python train.py --n_layer=12 --d_model=128 --n_experts=24 --experts_per_token=1 --d_expert=64 --d_shared_expert=64 --activation="swiglu" --moe_layers=[1, 2, 3, 4, 5, 6, 7, 8, 9, 10, 11] --router_score="softmax" --normalize_top_k=false --routed_scale=4.9 --balance_loss=0.00306 --balance_bias=false --router_z_loss=0.001 --init_std_router=0.00931 --lr_router=0.000974 --vocab_size=1313 --norm="layernorm" --norm_eps=1e-06 --tie_embeddings=false --optimizer="adamw" --lr=0.00251 --beta1=0.9 --beta2=0.95 --batch_tokens=[32768, 65536, 131072] --seq_len=1024 --train_tokens=401500000 --steps=5227 --dataset="wikipedia_en"
Below are experts of layer 6 (counted from 0) of a mixture-of-experts language model. Rows are named router (the router's row for the expert), gate (a neuron's input weights, with its number), up (a neuron's input weights, with its number) and show model dimensions 0-127. Each number is 128 + 24 x the weight over its row's rms, rounded and kept within 0 to 255. Numbers have three digits each.
Before each expert's rows: a language model's description of what the expert responds to. This comes from a sample of Wikipedia text that the model never trained on.

# expert 5
Digits after the first in numbers in tables, statistics and measurements, especially zeros, such as 0 in 2,200, 7 in 1.70%.
router:134099144123121169121109109143091102104086096093125168151141109121135091118128074135172155097154174109143112161131153107096150140094119103113129120136123157113091101170139154098105151159104141151089117109110103155157126172150108159142143114165153108118114152132125098095110113141129103142106166108146147156100158131130142146121112168118124102106108158137162150107135153099098140159158
gate2:119137138134127127171124141135132127100114102167128128127128084065128066143130097099129129148090130133130179146142154127111138125175121118129109128187129105128185110133152128110109128124126156131132124157128132137030141157116105090124130133130120127130121118128139126043145161123130122125124127115149126106119186128157129115134085131125127129126085125105144135132098120172115139152161
up2:087105119129129187126128130150118167123098083142128171093084129134129127127128070137132158128124135128127172184148160111131134111107143134119128144127158121156165081130141128126126121178133129134094100144122079075115128128126108123116102128141134117138122125141153136061128127155130094129114170171104127132074149128116128166153138218119086143135138126129124131122133127138129137127124
gate3:127138128127118071121126071127198186129155130160122151109128140162110173112128074120084118113069159139133117126107087144124128109102132075122129127110141133122122083148130129168133152114139131131027107129110125143135132130134131146126133099132130135117138112137128130131118129138112131124131135144145135148113071126133133149190127130130131172130136127086154111137156126093157135120127
up3:144153110126144141127153145066116120103230119137120145197130127129127126091109153128145135080154101137151109137129130110147107088120121180159125133126138115129134106121164096154124137157124128121138123141120127216124128119114068130143122133136124167130129140119129182089172129122153109135153130127096140130117116132153125069096132111129115107127120109116119128117129136132132099104137

# expert 22
Pipe separators in Markdown tables, especially header rows and row starts, plus == heading marks and sentence-level the.
router:132112149133093137103099089156082111086112091097145147150164109125168090129094110167154149109150132101148125128144157092117140143124098109101155117134127142116100113125139166116124155179106142151095108116127100126162100164171125135175131073140142119083128134148102110091130107162157132169129142121141145135098161148152129136121116148116127108119115138164143151101101168119110150171145
gate7:142122127100159115154134155135128077087128062134165132121113126128131128064140135089146135077133136098124116149128116135107128130128152129119134128128119128126169076166114119090091151112129113177130131134138129128088167143130127148126151158140134132137131139065110132116135124144163082109089087105167129095131150134074131120092076133128107168127069157131130130123140141144110123123113
up7:128130131146139119128129128170128094121134122166122147121111102127129174134125129126104186092131128129089145128127116105020172154121128129076100113122116122113190116129124103129107137156151126129130181101128124127113086156175101132128123130132128107124127128131128119157131138135129158141129113133103133139125112129128128123128128158128075129184073147104212151117128108126116130114126
gate8:113135126130128171116129126148128128080135112138141120130124128152127131141127172160144168109115128190062078127118129099136127124130128137126169127122148124136121118103119096139133159097126105132140069134129128154141137106131130132115133115137123122115128132084109089146125045132137147099132121131111132151128107120150126147136182126113143126107127148121124014125124140116117202129127
up8:127126119122124150130127127130133091080127082124129127039116100129128133146129129165128230120136131129129140143088092126115151135129080150149153126123122131126041174123118138139141127124133157120124160174127132127197129181130129101132162105134117127128135135128097133129124123159133128102127101148149112129136079132144128137130157133128128087131108128115128078136128116128128112116124

# expert 20
Pieces of Japanese, Slavic, Arabic, and South Asian names and non-Latin bytes, like ay, h, ash, gh, as in Chihaya, Yamashita, Shanghai.
router:148105170128130149121110100137108118118135080092120169157123092107147105133114101149155158136162142074153116157143140125117125148096105109129160122144099167087108097175146135118124162121129142161115116100087099171134087129137111136127135105135157103093131136135116109113107076139163128177114139107157154146112141149156133117092095169113136105111115145138112135117099155107109152181162
gate7:131086141065094134127111127128127131117129131066129099116127107141144149149117130123133150139128128110125097162151153137095090128128132120075126151165143133129130119123179128131129204119127150125126121126132131147110129135129119106121107168135125122094128114131129117049084109109124123119097129131084151131124094098124119128059124115134133213144140130117147154166104173096122127127129
up7:127117126156125132131133126158124110121129141099098162136127128178126131133165134122130170131128112127129123127119212090158126101153124063121154125159133112094130156128133130138132103129132134159130126080068129132126072130105123125125140145095170115192131124125105144111114132123116139145126098102173202128128129122101126078109115106129129131137094123139127158125088151183140089132132
gate8:141149135112145167136139127129126103124126108067158139131130091117126129122076123129132152116148147121109160145121127108103164083132125149129111127120137114144131149118111129139126127122142136132123151209126162136128079133132120073114082159149128145174134132145129128128102051136126148144118125128141115167137171187092125132145113148054080107137127107153129140123102120126175104131142
up8:161159149139129129156132129122128134128131129123128075128129134120122129127150150126124118128128131134116135126116123127172144075114155109121128101118115127108119117149135126158170181138126198132095115144105143132161107146135124133130110125123130101120186125143062141097127075115109149170150127186096133047140132121126128079119080152078107118125129079108137127139108134184121134134145

# expert 18
Pieces with l, like al, ol, el, and name starts Cal, Pol, Col, Al, as in Malolos, Laliberte, Canal, Koalisyon.
router:161105162110120139121088134141109096114099099118123174151146111083167120122099090137132128120142141088143117130127144113099152134093119115095134137135095155125098119160166141117116127152120179137119122119121122144154092127123132141175171095128164108126067161139112099091116137137166113134091144091107181140107160139163176123115100160120107114135133150119152127111104177100122128134165
gate2:116121131178115124139155134133124113123128127131127130137125150132132107119104133195129117146128117127130124125141214127128131081121139138065057127126129110124133100102172138127125121159125130115123157135148159132159128083093169120174120119146129136122132123181111136118095164137140087080116116113128114142116061097128154163079119180138131164132127104162128127103131145121128128115128
up2:113093129125125126130089130143129115149120128128070159155119127115145127072148119130129104096114125125136124127142121114215149129123134140120129128122196129109121128120137136157137126134122125111091129139185115121147139141102132109134078130201094129135186152115132137112084130103191131130133123131111127123128131111128128100068164123069121129182130146130132181128131125128151135122127
gate3:127127132118094128131134128134127135129123155099084129146161060127141152120065154174143129067121099098097134127123114110165115129098115144205176127134137127129129176129141106128133123141118125128131127145123057128145111127156123163171143159122136139167148101115156138119109127114129125126127122110128135162120088053103131142118129083111154129155140123128140131159135123077149127124135
up3:128119138088175128164154127107130138162122080129104112120111130119152108147158134094148134131110146124103131121148117100103129136114140129138132128112174126125047179096158110169120129134158072127130170141130123150137134133133128120139122128114121176129086151131106118116127135127211126130078137126124095128127076125090140103095134124135118110146109205132141158128114137120148156128136

# expert 11
Word-final pieces, often after w or W, and particles like over, out, up, through, as in way, wanderers, www, building, freeway.
router:156103133126119147129111093138121139117104108104123135155153119126147104144120105133132140106180184117137119144163152129110156165127101110119144116131086109098098089177170156126092140126124130123119121098136095175162133161128108121142146113160151127102095139126095132095110103145163086177098160103140146143116134179140138147104099161085076143105087136153143150105104142107119139154139
gate2:157122117124128121133129139110128192128131153160127109133143184136119124125128125180150142199119121143120133099170104063153131137084120094061129112127122117126176128114128162078127124103121109126130126137116127176126149155164167160130100137118057133129102125125073129124163136152128086120141125127120119091128134115128120145139162145128157128128077122127112101131130129128146121121148
up2:112137149128125128127149127135130098067105134091122128142129075125127139150128110127148130129117068111144151149168137130119102174130127060167128097125160134150160122134112115122129154127156089128093122135121127122170122126128096104128112127140127116172094130130127135186103131153107179132116123091121121078160100106142131063124128111140125128147212128128160131123113119167119140111133
gate3:115131140084133120119104126128137127126121138092084128190151108138129131138128098185115131161126137127133096103118136120126181118115118133112064138129136129123104138128127125106156126118160127117116135129158171127172134095123139117131122129094127126113100135129117161119091151134164122126127125169135124087131088081162149128171105135140150133143228121059109127128162136090143153113127
up3:128124120143153131123131131111127145062098145122099126178133194107128132164129128128121128135104119134114132164088128126134082123130128042156098110128120127172119070147136121133125145164130134158080129110109118128121116136130130174120129102160138133132128108128117126131166194127133130156155147068092086168129128128116128128138127161152118153129133130148136121132130088182113122093127

# expert 16
Short inner pieces such as a, f, u, qu, pr right after a stem, as in default, declares, peaceful, successfully.
router:166110136154106129124098124148106114111080130106103156167149127117141138104098106133179118099170148120148083146143125090133176168103093136099145090136118145127102117138130129121119143173128153132118125126115095141148121126164097175172136096170142102091131139116137089136123107141148133127112165109136156136073174147159169150126099128084108112113096134141141152123106108113090147124140
gate1:177109125123122139194078135125136116135124124124211103136115121136130133135100131116125125144130150124133155130147088129125128090119129137175117154092106121134155140137127124138166134120127100146114106119134107145130102159120127166098068115127104136106128155095135069141183071078111131151122158172164102114105121168098122134132132132137127107157147132130129128134146149084138128111079
up1:120135100145206153124131127065130152132114129128133127116130125127128129138112132128128123126138082129129130128122152114121145134115115130142085170103068128127128159079114128101073128121115121129125142139111096118128128196111126131130131132128131116131123149131182128129128128128093107125148145128135129127147147132138163153129096087112114081121133121240128126129067145155088129097129
gate2:126167166131128127125132169109122140133131138128128159129125132106146128128084144145186128127126130119163099067142126121129130164157109121051149122135098131128139136125125131136092123112128124153128072130113109153095137123142122159140124125077124146141125121129135120159118138133093147114133203129095114136084126108119078049128107129099130132133133112133123134131131094096108122048132
up2:136165111144128141134128120089142134128142124104129129073132199128127149138131125128056126119128156176128158128171110148131159132152140127130142176140122084129128115131161130105164121104106130127126091125125034117128167125130138135128121137120079152119126083115126101143078085124131125121113133123129149096168104127133139117116137137217129124127136131134141134126133128095127120091131

# expert 19
Capital letters inside acronyms and abbreviations, and capitalized word starts after the, such as B in IBA, IBM, O in AOC, N in ISBN.
router:132092140131093175113103100152108091100079110073136139155148124110167111104118085156152145096137157106131105150156161106078148166113127126127133143111128148109097125152150164094124153139117147148098140098103094146146104150149130144141123131146141103106109138137117085099113094165140110146117154092180147151119148136144159137104099146098119093100103161157156154126116131118130156152145
gate1:127123128124118082131129163122154173094128125128118102108161127129115178148116078135117159093131146078119171120134142152127099144127128095117180125133092086131128152123080140134131134185125128141159094130129145132130144132146116149167108112132130105137119126157137096168131126135134116138121187119130126150128129111138113129123091148087124114074101144082152129127128151099131104128220
up1:110129130152171101108123133131095133159127118127111129115116104143130152136115161254105135126112117158132098128085136127168134111125139129129116085131129122173088129105198121133131131131123176089120119136124071127133135184126101124099114139160135134122143128190112141162127129131164119133129109107127128111128130123118124167152129110129127160152145151130159108126124120128124117154093
gate2:178138132098139135135123133083133131130117127129099154133100103125174127150101195171078134106127113103123130138112143086121130099132181152130120121156123141111113130138089113149118118127123100197140120127116100149175121120066099151160078128130099124156118087132134132126129119174129100108147145172124163121128107115178134065116146136121111130116138129128138149131137133154088123120137
up2:081078128128188070174127133142122124136132129136125112125144141135169129096156113111116149113128113136128140122160125127118085113127061127120133098119131089105156127143127131127129126151107087119087127124120132160117156157160164123123139142135079142122120129064129097166129135125111147117141125127131139167123155128121152132160174127161132133101044109109165160086111140151145145121128

# expert 6
Word-start and inner pieces with m or om, often after t/g/p, as in tomb, accommodation, immune, compare, remain, support.
router:154105152165097171132115107151103096128114111109101152176126112126142095110129125140128147093134157113162115141148159109113147146096109120089127094167121131078097104154168155115089158138096143137121095093114124125137125164159137137157164121142138125074112153147139098096100120118129091126078135118152164178127142143108137146110109142126092131124126127146132127117098138104112179172168
gate7:134119077154113091151126118086130097138100177100136135116125145092145147128112108105123152129105167120137104160125118115047128127174128074129116131114114139150139140134122127127112130129159132181119134124126128136180140147116128113126157134107138126150120078130128094134128136121149128120124127130071125121149094182133133156121220107132130133147136198127129152109126104149139116128103
up7:127117135111114129097104095112081128145115126138122166153148132134126187116142128149137127140130116101130126114125141128137117170130131121095115131128127134131087157096123154183145133125126133121141041133067122132098126203122129104143154157122128141135127148123126167174129119130114135100110125143190128101122103095120147153086122100122135131120125114143138124183168179128150120084165
gate8:125123126132093161127136136179127076130131135117130124140133144082141136128143133129115112123121094135133132102127136185147131110121140133136124169139123086098129137176156061128128122108131138100072065105172119115189112141144126139189125128125148087128117150135139161130137127145082122111105140070128160162128097126130116153135126122114059115130134112130127167106120116119159099127125
up8:124117129125104093123149188168122119116117149144144123126124110150099098125189121122141121138101110133137153118149130128129073180072142129120167129072177128140133130133130093160144098119127120127077155126143096135131111197117118114131107128127096086166098136105126110175110128135102134145123180123127128117127127145139119127124113136129107128124099129055140126130168128139138083134163

# expert 4
Word-internal pieces such as iv, v, g, ad, iz and stems ev, prov, includ, stud, as in Individual, nitrogen, Elizabeth.
router:165097166135122137091069110140110139125106112117112163139144115120151133126099130149136153103142127098140126134149129095093154144097122110117163113143111155080134121144127130094127150144079159172104131127080133129165112137159093167130132087156171079117102139127096116097112116119127138131112135122169139137101117137145173182085120160112127120111119121135147163082116128121137182159144
gate1:132152148108146112102079135130128128110070168120099193140139127130123145127094076117124178151202116117145121141066125120126128133155175115128148141133127118118168083156114111117127125149126109127126130119112139137071123124133079139156126160156148134099123100132132088108137128127131157133133121135135116103058119140131165144136093125130131127132093124127191143135129102128093127139123
up1:141140130125107123143151130098121115094136126090133128124122140149130126118127129095110184120144065128185111138119126105131127133159129129133162152164162125156126134128054103185131109139123074124077129164126128143039137112108164159121118122123128157096121142142123132132124138163128151162132134161109113141127127140137130136118130083109127098128188164077135138131104128117137109112147
gate2:125128123128133132128126126144127124128130126128120123158120117119079114120091128170143154086113140164128127130144133118189128113050130116129135171116133176076132130157131139128126163130129106158032100114088194129133129118135125110127159124081111074129129130124145125133129118108140104130136041166142139127122170158142128130125154113126135126128128144121123134117127128137114167148122
up2:116119101166131124092124114157109131188140114156067118129140108150113142136117155169095126129127150151145126192128129119108139129140124121136129130123112141125127098125128131120155145125138138126096079113165115099138128128138141115156128105128146089111159191113140147131127172128130134088158126114132149128128138142123172125201136129099128095157145115156030082128125132127158128098121

# expert 3
Short letter fragments and non-Latin byte pieces inside capitalized words and acronyms, such as oc in Society, ac in Macedonian, P in SPG.
router:157105139152116133119105093140099099128107117105093163175135109108130135113117069168137139130139160118131091143147150086122121155112105108108178108145135169115115101136160171097126158144108179111110087091086118150151120143142105139126130112133162106111117138173087107134072136146159124143111113112174152141106145131150155172111137163101123125103125134135154130113111171107126118133141
gate7:133114179137104087126146025124058142150161172129109131154131153117129142121125129120110137111122138139121129121151154094121083140157134113091208066131158131135131128146131128121131140160119104110137128067125128129137118130124127149126126163128108155139129082130123140130151128141111106129155098108110158124106139090146130162149127182134128152099132093137128131129145137107124140111127
up7:136124128167118109124194143121126096144068129078126091143148119147133127120149134119121118156127157136127145121127158085123105140194084138155122051139131174107100134129146124131129130134126125120132137096108129135137127111154110107125141128136086118092128075137134150131146129192127096212125089127126111121131155128156129128135127174063146128136145129131132130129127129125129111124137
gate8:108092134087123124130127153128111128127151131137121149098129126103139104124149069161128125127113143127081135122212202135119192176121143064083120056132134144159128141156170124123136114133124136106128111162111136127133127126130122124116189140130139143154108127148122128119127127126106124106106144129106129204128126137140149093116139127122121135116102127124181131130142108115122128127132
up8:161084129093119103153131152129125133132119174105144123131152137137127081123127129129126127141129138170086084092179142125129198162133117123125131154131130083129131129116136059125140127125123107129118124128113129099140131152101128180094120138123121134149046124124112136130155134187058148115131121127121125125140125130132139056125127123090077152124128130128148124138136156151150129110133

# expert 12
Word-final pieces like s, es, as, os, ics, ings just before commas or of, as in Phineas, Petróleos, riders, Jewels.
router:162125164136128152101092104130122117093081097081136162139156097105171088108114123133159142152145158099124112164152116136094148135137091114129146117121101152104133106149149136094110140188128138125126127122104099141121121136149097165129166097167171111093091152138102133102121097119139094153077166111114148136114150139164141141125084134131119117119130142166155150084113148100136138134153
gate1:142129129172130124124150132131123082133110105129090113127136138129127141124135118131124128139137122129122060129144121166124116122140126122158202127135149133079128142132152138085126127211129142128101129118127130138128133116186126134122154109124128074121139114119175129115140152042123125152124114104112140134128119143147107172134062132095092142086126149155093129084155129107119137104107
up1:112097199157128131104131124123124131148126146131115156126076128139148134102128143130069130126127139144130154128123127144128129133126136124130128144140159113122128129136144128118142139186143127128139123061099146131101123113108120155155124127122146084078127096128139136125136139128127111115102083098132145099128153152102092163130121094131131144128127131176090131131019128169094197138122
gate2:124148161159143122131126173128125142140094133093133143126120112114135122127128131135127193129152140128128085114111147131082122165128136103069142113138123130134121081126168124102112102168139168143103177159115105125088111128128118123103090135152121127124127130103121114128091121129147187139085135119128068130128125129134135201096097104131140096129109128118157159128090127155101174079136
up2:104129115128146146141125148135138126123179131111141132119134128124128078118126123129154126117134114112097095090122132157125128129133124131129136124115081184114123156133135132139101124113128127186128150127072138185099142111131125063134183130125105076127104131128049137170133131127127141148078097147110142115160142128095126126124077128165152127170119147108155102130070117101120144129157

# expert 9
First letter pieces of lowercase words after was, and, the or his in biographies, such as b in born, s in succeeded, h in highest.
router:142077137152101171087118082143097092090124100095108154145157121114158103120132094156167130110152142114156114158150157117111176157131098117114135102159113140127098119140153167112076156155127150158114121097106113147129100145127113148151151120154155116118112138150102110114111097133135116154119153101141122115079163135157143162103116160114094104097113137155157129104124152123110177140154
gate7:130137128130084126119128151128124117127135128115131113129095142153172127193156176134102138085154102140130102211116126084128134119151132126128113100068130129123153136128102116116116092112141128133131148125145129160122127141159128162128129123133108123117131157233128127133145128114128126061123157120184146133120082096135128127114111129129145138146085168122131126123117131121128171104121
up7:156128127132129129136128100141127128121128128095117107128131125135125094128126178157119146134125128130127072223154075139118128091129117130117129136132141128128129128127139129092128081120128151128129131131154137119144136087129115157105130129086132148131027128127175135128076125135127125076128182155108142126103123131110129125104127139139132124129125137128128187121114105090125183191132
gate8:116132125152112079119127139117074131152154146125103123130110140114138144167095042090175127133132157093152130128078127126100124128124128118149066144147131128162128143159145126134112068126120130076121116117128052143126142108129127105131141129160119116129129127138173116137151127129127140139137138086128148128141075126149126119107124083198150153154129142130126129131128145128124140156165
up8:122151117132086128137130125132174129127128120153127152157128126126066138107185094164117107099146144106128160129103098102128126133162129128150135073146123102121069127133108124165068099127140126092128134097104114120124105151129136126135184132181127107145123128160170122139114122161125136136126135097132148123131141149112119140023126130159146150139126116138128125110126126139098139176122

# expert 2
Spaces before numbers in stat tables, colons in IDs and times, and symbols like °, ′, +, −, as in CHEBI:41879, 29:57.1.
router:137096159130125154118112088163077132111076116087133169153173126113173114102128084184166157116143141095137129132140164113108153148104122130110143108133119148130110133138138167092091147150110150166083101119099085143146104135131123143135150109148144098116127152153115095095085089149156141150114143121137153135096134125129149131113110142106090100100123141161144152113127149100126162153127
gate2:117059138087136098120134170128128148128130133144131128123128136116177125118134125129130126125128129201125127070142177122134100118126103062137107127125102135130114128132093138135099188107128147185144121138128128128085136122139126128134141129133125164118132155114088126101111192073143143153125107082128209131130112127124123157136127124124149136140128150130132138124149128073156107128127
up2:143130125115123053067146127138128148130128124123127131110123132119150136131125137129126158107132128177130149128154135106139143118128120119122128155133142117149106127136133163113106115121122206160110134137110129143182165144145122099135125136091143133140124078153138049117155056127129120126130143141127106127127124104127128180122161128115127155120132124128136173070114043130134092129122
gate3:124130141140131122119137054124133126128128151129122133128196129129070142112120142120135167129127130153088128157152127163167110131121130117123113139129134118122139113146139117147128150126137137126128119097125126056099119128130128123141140124150129124098130134099143176188119011135162112124133131113128126128130126108121131133169130124167154141138104111114135056142129157085102123089128
up3:111129131126128145116128074127091135145185121175127137127127122148126155115126154125131140139117103142139124131128134133127130102118133127131119129130166092134117120098128164154143093121184093123122197168093128140178125111142122114156131124105134124117128096059192135151126169128122154128131125135122101128088179141131192093162130102126091121099142124134113162129081124130094133129087

# expert 17
Leading digit 1 or 2 of years and numbers at table-cell or phrase starts, and the space before a year, as in 1926, in 1963.
router:147120148148112190087103079145077075111108120086121169131145116099159092108122090170150137110164137117156120155146144089092155168114111109115142120141101149123117129147149165111107151153112149144112106117099130139145094155146103146165131113150140125082111137157110098100096117164128109155117153102152142147109162141150172138110118141109110113111124161133153148120110136099108133138136
gate2:131127169131137130159129095154126184120147128159211132129110124130144158182081122132127103147127116126126125114142121127155150123155107093127130065188101135134146182124146116130128153155121108097126107131058130130064123122098113140123156121154129139090164125128135179138123169076158123128130113077124129106099136130103149126128134134117114128127137128130130092121116131126112122136125
up2:134128131178129128133118128091124093091177115152050129121114087129108151123128110131129113124131091098241131128138127112133161159145117156130142113128079154129128170137136124161130126124142188128140128135147129128072140129094139175129110131139106128126140147177139144143135131104150127130123125113127128126108129128054092153138133132120141134105128129136072130128116128119129128129127
gate3:128068125148125124139145140131112164150126121140080147134122158143104128128128107123123142169123166143113128127121089142152147129108113123120103140170127126117116175149131164110154096132133068113131098127073129143158119195137111128138117099124132143123132083153128122138136141122128158087129131129104130130189111103134111120136128180129127133137022106120119136110170144095139136146105
up3:130115128144128134126136143127142087143106131089141123127105125139084240103106127220118113129141131112145104152135129131114113128121132139131127119119088160105118111148119123092119112132129136127168177151109136140105134138137158091140124156173127080142156132163110038115121104130187125133129130130128128117128155125122116131093077128140124097128126136128137135139136134129129122103125

# expert 21
Final pieces of surnames, place and institution names, such as -ner, -ard, -ool, -land, -ton, plus American, York, States, City.
router:126080165109097146085080100134125127093130092109119166139157142103159119112112104139142149133147150114132111153140138124114155123081120085110133120132098140105114119159170132123127165154114147145131084106121119154149134136168095140143153129153153116104124143147119105116110106154142082112087172108163150179105119159174139160129119126099115103112089159161162148112104146092102139151131
gate1:119127146129127131117128131123128102131158128145157112126129091122126121140126159115129135144109130111083136135113198126158102116126136204127141109125128144141116127128129129143114151101155089128130164130114181141153112136086152143115125088152111127131131116127128109103185114184144093132040098130116114115129118128138120174138140079117131071131132135126153156154154175120150127186111
up1:130097133134094153159127132128127098136127173127133128091128124153111102225124127139128214132128134105150129163130062110070084127093140163107111180133121127167145120137072127064133163121114127122119122127144086135116125115140111130118124128101130150129109113131140117158154114129136144130091141127151116125127122117127161129136131119137133170185128129124129095130146136138142132116129
gate2:128069138092135080130113126134128153168158059128132123118145113128132145127130114145151118128103144171128091129126151079084130141096123121106104136113128127167137133146142134172126144149193109114141102117126102149124126148114128111110130151117199149190127144120100133128075080116126131107111131075127110072128122129116120138128118141133136130178146134089129112130126177116135134110139
up2:128142154149126137084125117132120195135128119129164111147136139165137122123117122089125105151139127101142146143123090144084107133147113126129121131123130128158137104104163125126130094130129082128150169115113127141162153211182065149110128128166130140070126128089148144121139157098141185136136143076113105116127125098119107125129125127136127096107127125147178111091138128147153142095098

# expert 14
Connecting tokens: dashes between birth and death dates, table pipes, and, or, commas, plus stems like oper, ele.
router:136095166148100176092100084154093098118108095107111160142160125117164103095110061158146160111133134120139117136156162115103158164113090125122139123126113152124095120157136151098089139147122139152110112100123105153162110144141115176153159124151146115114112153132111108115112099142137097144126144099158136150132143131176152154103093165115103090118105160148158143103120140094126140141134
gate1:154130156132066126133128163157132120130129182128114122101112127142062129152135133117123101079122134128110127124137129128140130102125143098143173080128124062121140098117134125126142139125156128113118142120139109133163123156112205161140138143097128145110101149142127126124141116122120164086126127143139131152128127131019134125175122135125176128074130140169124127128144124133133128109124
up1:126122151079127139163123150112133136128115151125125126129127123124146092139133114135135127119128127133128130090148122110164182139114087165123130104146118136146166127124097124125188125155150119134147127122088145129135129073181141135041126104071123168096123160134093124104112228129126081161127113148122087139126120129100134124152126126130110118133118120135090127127130128122139156160144
gate2:114144148161134130091077120127136212131130127123120130138123133121121148135108100141128157128127133145044095082129131129123145128172137147129101147125130121117134143107203084128125153124145158177100108122152111131176092121160099127130140130142125137126129169130143126157132149128141115094125126128099123142127117111128131105099130047130081106117087140150131156092127133093138120121128
up2:127126132102156141120166131109126129122132146100120124122127150120108139186124129131124116119127127119139150147071095150109058123131146122131134095192130121128129132080147118130143127137081154130199130207101137126100132161138125096138118086136132124121096119125129128125140124128125070146136127097135133120126125160151127118127125128130159150125169054126128122129084087174128105095125

# expert 8
Hyphens in compounds, opening parentheses and quotes, slashes, === headings, and LaTeX symbols, as in air-to-air, far-right, twenty-first.
router:137121145142085171118111115139108085116112121103129151147153137103159120115113108149161150112158146097124098155155154118086158153115100118094146110145102172134104092159131182091097131159127138161094082104113100152139109178146104142157151098161141127113092141146110086121103111158142112137097137128151122152130126148136132171102096136115099110118097166143157157116098158115116135151139
gate1:135084100125122130124124152186117122140093131128146136129117124134109099154141076089127122112127139148122135129134126126140148127137161103194094128096161168128121121126128138123147121115129137182096131118099128128121112129117156157081124102101134126086141171097136107104129126151119133128131162146117101168124116130129135149222154128127115126155126127122121152143220141095173128154125
up1:111115130155123114133171128128095124096147129122119116128112097155129127127073162136131111129122135111130144132164018116130152083141139125123143164085128108124127163149128128128128103137129180140130126130116087092155109143105148135111097083129155127130148128181122176130083067128130090124150140127098125106121132100128127146167133130149130128122110076130102147145113153157130128091150
gate2:144108122120127136171138131090128168128131131138125135129141134134126132150122111129099061125115220161123144099143159130137126124158115107085083157129130125082128124135127106151162126168180132104088097139100185143120096129175153120106140114127129129157164128138140140094145119134057171124132128109068137115124133128128121129133151122162120120130139128120099125118167133139108106109153
up2:126117129132096197121133139145095158126110166138082126129163131141137125126079131092142143161097167145125120107128124127064147111143112121092130144138120123128137106131148126135130090128144127111112107168114116121125145202192125127109069117137129147119151127137139124141144178128122124091161151129129137150119093134128118119138102077134123127116098126149134171071085108112144107158163

# expert 10
Middle pieces ending in st or ct, like est, ect, inist, ut, as in equestrian, investment, administration, contributions, aspect.
router:137125163118117147104127115133105117109073100122108133133139111126125124128109140158174156104150128114137096141145146094098137132065107119126128101159111138084137127142144143115098132145098111136120071132090101131124119179159094158174146138156163089124123169164122114109120112165126105127097149089153159153113143158161141153134119147095095079112116151146177141109112151097121140139161
gate1:140118126110122121133135158129155142094153076121123128130123135159127134151126107120155127102125149142124128170072135148115127138090163121110152109183126130072136114121130156122127156132161128102123095127120084091126128194150120127118131128076134150128095111137143130117120158135123185242117130129116136066132112161118172127128127120114132127132133124129153129111087118132128129130150
up1:128127081094156130099129129126158128130098088128166125110104137149089134137111160170148127143116168132152114124119125110068146145128132107126147114114147126069128135128130119127045135123096126096096130152128111136132128128137127079085112118128189153152083145162160146114090131128128147169127120192122124155129149129129157131133140162116145157129150152131140110120124129108140106127195
gate2:094105150098133087122128128122131184126117111128096128127127143153103132207127137120121155128143127142120145123130126112071128092132062066133114128117128128116129128136134131160126129125135131153105129132133111138118138166169108101082112112129127104130126134121128153133130118136131128122128163140137115129132133114122145240140147127117114146125108155138170136128229147127138143133131
up2:131104118099131105147136123126132117158119065127127128113135150167128148126113131159082132099114130112132144144140116131103128129153095128101124137135115121129129121139087127124113128139159130149138137128126130135150144165136133115151072148131128140164101122109125150165121111127140096133133189072177114100192142124116124155113137136076141136114045208126151136113164150119069117132134

# expert 1
Capital letter pieces opening a proper name, mostly surnames or given names after another name, such as M in Moorehead, Morris, H in Henderson.
router:137086157140117143107080088155109109123123116096107162145172115102158119127124069151161139118132144111120120143142153108102154156090090091106150113148114144115070120165155134118130149146096135131110078095111100156147092156158113138154147118163144119121104130171118112093103112144140114149098163103136140161093151134136166125115120141119120113125110161175171154130140150092124125131137
gate7:124109143140135128136102147149128050144155132128085128132202110098127126128125116145142125134127132144124114110126104130118117089057129090123093179152138078170124129129138110129148148113114175096128138125131070128129148140138124117125117124129149170132149139123097125116127094140148141110127130143104128215103064128120167133128133090144155114133152149132138122128178116121130131122138
up7:097137159159139109191115113125142110121129128100126117128127100079120135135103133140072107118124142122129133114198125128133114123121129130137108132181134132140091125115131113128141100127109117125083128102146150146100132126151126128130104131185158127131098160125108107100129136141112122110152132128200114159146125128132160145128131129099128174119152204074122160127128128060086130096112
gate8:141126137055148128135053125146111125125128125131132138127129175125105139126158096125124125138128127130124125135111116124120075127130042147097134131117124126101078126095131128138127129123139108136143088153120127148124154185131145117126108096116143123136133128128127142129146232086127129128144128177093129145144115128125130128131132156123116156119077132130109149105101124164184156106125
up8:123115128133127136093124172106188066136125130138110179173139113117152121113100128116118150067138159132129135147131115089172139072128117132127140101139128128064140129142146121162101123130148162100027161132126134100115135111120128108138128128146132092125123122124134108132128142063130127125130102128123124129154138116125113123140139128120127088129140140093139127128129148095126137143199

# expert 15
Completion pieces after a single lowercase letter starting a word, plus her, his, under, such as live, lose, archaeological, merger.
router:169112161155099147141129101153100098088107115104097139142142111094139091120131099154134161128149154104171088151144169107101118163115122070128155114128092158116098107139140150130100122141102135145100114123129123148148105143142116121122153122138145122132100146120091094106090136144140104158130145117118145157120155178185148150116129181096106094111095158137140161104099144118097133123173
gate2:140125206137129150129100132210129127105080114123117144130132053130134132157128128088126183139096130098130145081130141125112109101133148099075152124141111167149132125130137153126137071122128129135129125142140129135130107157130122123129124150119128127134093183128100127130134128169131166058120125158128110148129147119128134133129127128125192131122095147112097137127130100089142131125111
up2:148169130120135118095127149088131139125117142124169128094123122126128174132057120127104126140149149128143124128131140122119121167134140129128125112130127128127184144120118124118167161135104050128100141076129077136123149172129128128133111104059155129064132117146127130130126126125133114150128124113159198102128126117033127103130129129131133122133120134136154136119125154127089121145123
gate3:095116117100124119113123121126124137090138135129097121131136132122139191152165140125144124158162148149093119090123115130088138089125104125148135094129050163111117103121138126133092176163122187131119128073131141126133103197127074115120137150106141130121152126130131134127185145101124130106140130129114139134165128133047123141139123141116147097135079127129129142129126094128129126129159
up3:110133117129128169143130125144128127129130135140158134107122101120100104151132143113123156088120139129148135129114116162127093116127163155116164172121147093121219152129084137132152147163128136122116146129128124130109077129176093133128152128137128101096094129126129146150172116138128121146128123131131049103059122132044127134096128092122126096113123120140134075144121143129142125125123